Below are experts of layer 3 (counted from 0) of a mixture-of-experts language model. Rows are named router (the router's row for the expert), up (a neuron's input weights, with its number) and show model dimensions 0-255. Each number is 500 + 50 x the weight over its row's rms, rounded and kept within 0 to 999. Numbers have three digits each.
After each expert's rows: "gets" lists some tokens that make up at least twice as much of what it gets as of all text. This comes from a sample of Wikipedia text that the model never trained on. Tokens count by the router's weight.

# expert 22
router:491444381514419466535573492511562412479516492436521437422493461412525511495428564478566600540477580514445469496476550425442547443469593560447590489527538502476525512430539538507468523485408502430454487514561420562535482578478449464541517445431560440448577496431490538529550554467579505476498505453535529512551550494497485555425547571520491561509469546471418447540567514423611469479464609510530397550499520458496512494605537369410535527533549534500522456465463533382553568484428508527448541535524487475434532460566564500497474546554461606468525429495583445529485536501500473426510457540494569548540475509555526512526476538458465496468564524403503473526507526383434470537484502514636490461373559481493506488553518444527452471501501424485549464482481457552500569585549411
up0:430499544586503525458479473476444503465515427515517569406500460456464451531496562466614479496494543503436533401487599491540574488477543459442523461504514429547477465538448497502441535463453510481531489515465468576574467499518522545484567413452646458506468419456616499470588523409520506495472520469577469510447462584522461494436576469515467556434439562560468499482583473504626531478508513394529463651525545466567524429562496458479606452498570506500556485455470557450533563506534563468449505576453466460477537540516496484514460512617499481466499506498452465468481531540507542555483502494530594533513506540459429599450560445469446428511457496379522581512451571431494492516594393551478501566468496505491473530463529464485482448494547448368490559423460431459479526576622503
gets: "er", "th", "y", " first", " second", "en"

# expert 32
router:514580497560532553490444575531499570426559463564531567478484507455614593628549456418524510531548522554414466563481466553545486473569492441499522538474528491431467438544516547455561465492552554554508490476458488393580420477462535451489498449439460501459402531539431382570509459470590614464496573486474518605414579544432559556509540529524446439563466532411429542541487502540459377470453383488536448489471497539547474517446449509534472485525562508475513479493584482471530476598518502522527463423548490553472388547401531475537505508444559422512518549508483618590530451469445444526478555529558454542478454415490488543582596506498498507455430525549559468514447551494482508469478491512472545453471559477483442492487525544465624491446498416477475473468506489454449411482507471
up0:453508529556503493504602571538463513437479403482504554566584559425486632521618407538511500588411483545391469516514576559461623476544440453445515374556479493518492506447543458451490525500481497550417431535494537481584586492505501435476502546553566348618526500489443529539409543462381525515493533480580440475548467506481412530469487481530490504478477499493463485534497495447433582488490606489495419544543448569438487525561531535501512433486574500484503463464518479393515498522465534507519526428470575507409470469502553426470427536410557438515519528442490513503436449508515543476510495421415467457463540501415540530499516570536541498504536484503544540468499473502464502536536480472527518435555542495515564573470624527482452462494494414569516615482565500389494537460562494
gets: " and", " S", " K", " G", " P", " B"

# expert 12
router:426449500535436479512558528569507535482417485562487492519468486492519475473542567482516512465483419483473423503522490457419562392599474454556546484441547484630569479547472406546550476448432492459484531450508414577482643544531409490553512538443396551509468525486558416549432477545400446460517573580575531516482448524498536463490589559483458413441549521591559631498518510493545485510536422494521451519505505487508485531564421536624480497502523464567452513603490559645498498495486434506470519569362494534455499531379614462554490482532485474570544506510511563476521450475547443520476454517517499453570488434453540504484497537537466505484487410453493516459471468589537520529485548461445581458571491425406520573558491448506511520488534491496511522422466462507406459461476488
up0:568587558429538587421464508542511439462501553505443521498440456455521559496480515574546435477533445444390422489423466481395563566414455464490606552550497513511605510472590523540575519462509548479507505535496484477447549483492523491510419512420514537387450516517461477517537458472501474544492525488485510475505475367488486515399439593538459426550494576428507544592445512493533484491576509430560496499484453417442476477556476493503403601564459513560468443605595424532551487487559522518540507565497446538519530536582562435519450493446525524530507363506462452536476509449509478511459471456486549562480508529563554446540541417480440530560627531489460450524551519437566499517473560449481426556468525536499481437500443566452606517495492571449472573476571517408511445554416539
gets: " a", " an", " A", "A", " one", " two"

# expert 18
router:513535451529592504559490465496519514465539542505666461596394573574533576525474538471587549551452520475559460587546437519471558518494563411547474452452528519527451484543498526470382489501406492557521558481526454550572494463624545454524441561531521528485456454476497480454512371401533520439545609524527528489440461494447455451505520495537482540436484464530498526574440511400533464606547436453495505392428511456528466560503526425408533437548492595543425529469575536485473506478483496500418493547501423398474398582531463507532446523483462461508517487464450479534628505521455476514551509473470451528475533513507541471553525612536521487433441615621486455500503542562492489474505463381466522520417439545528539483445456464439447519498507498556520558517513516440493491505436496
up0:479500546484576434576458456516466445546384503544588476599531523528527529487489528471507413453529538412534519534405490468432497536501543585531571497486473538439486526526467552417428430568514499570510546491556527586561523536578572478470515531565562557487484445499500573508438461499576494560551527560497535477537506575510483383514548466505525638470541518449457473521523470470496566523533543387440530434543540391515427517479452509447601432420540489418471513479495500490545476389463462439436480467489468471446546527436536431506571456483469535543466484498566528433524554477480415619616489498487533515404480496548601561481562521479526534585415571527461569454520468515507520479412486421484462578501544587438491427495393431470474468497499522515484573432452485480389479508472469
gets: " |", " C", " L", " M", " D", " P"

# expert 29
router:601422574489446472535526504432600490453488501453485488502513472510401393501478496484506468651542427476576560522544503454536471547443531476606494478594528489447501492458517484553495527419513599476618657569515495499458547521527494524532470505450432570413510520511464623565562560503393436512431534479503482553494473381481536546531479456374542514427588553523615401539515541512491459524483486559476541555476577509465493468469398507494387520481515554525550490505477442504492575507486463463523509483481505524475477437511502472539539492440460551573525517488385533494502511483541569471478562476514511493454552487519523494596454462399428388433466592491467506422529492487514423425477484507541461466463476612501418577473456510500432499497503560477510576470578531475516505441499530
up0:503477498562572565516491525544467495529423459538507527518520458512512469486558534508401521440488498505595453482436463423569425518492493549520436522520457618558507452397501465505515533514521612516573582545452525615549537536469396562572513446512534504545540478511480452446505575458518533488472488475401474472520498469488469517539534509492420476443570574499570460500542514496392548502456451412481520555453495497483539465514518483460430428533488444479550534445523481486545542554540581554476512441433466548523485476515438563405538475471589441462569463483500418462446493565510561508421467550536472511534483411483483630428476540446390414464581513539469483455472545442495410567439538579546396435556462495539470415546452567486582339475647556515528536513534492553480565475526503
gets: "r", "c", "l", "ar", "b", "in"

# expert 30
router:579451577481579482560515520481565530526498430532505449555544454400491399482457558387504462518446530508469577452515522488590476515530499514435596533524430560529501481536593518539443477456512532460501409471450564472395476523500521525519507520460425439495537499602493411567514486542525552572531442467429505478546475560402527591408545439513506421482508415530526526517553441490496451450418507468463507544506500467435457629429519459537508483524540491474452474543498574512506488471455551488477627503502446459409522508564447447593451484553543511553582589485480449525606538579537507471416567590535569438519453549460490500430441486477467419516466611541552478483528508576556490507477485438613458396396462534500515518466496562534560552498418476496472447427476487541479419537492553
up0:467451399478572506527532608499445442403608573571496474509461525526543463601497466475470506517436529493401539487484447520481573560425398501454511445561469510490517478530490595436524432473492516443379427437555481557498575464502511575496470441474345443499409550501529483516472541556440453577560471602486466465513401497457517526517449494530523454438553498603601473524474524488464454481442583516522511511519535479473523480479507506540559586497473484564424514554514523569537578544462472443538470499517485538611532492506397483499487478517492475449522456485451554525571560520539540521429600417524534516530408465475492516501590567497490588480447454434554431450474524579553361526519445499513505487445544536494612495449497520471552545611494449422440513586467501551527450483470477
gets: "al", "an", "ian", "ic", " and", "on"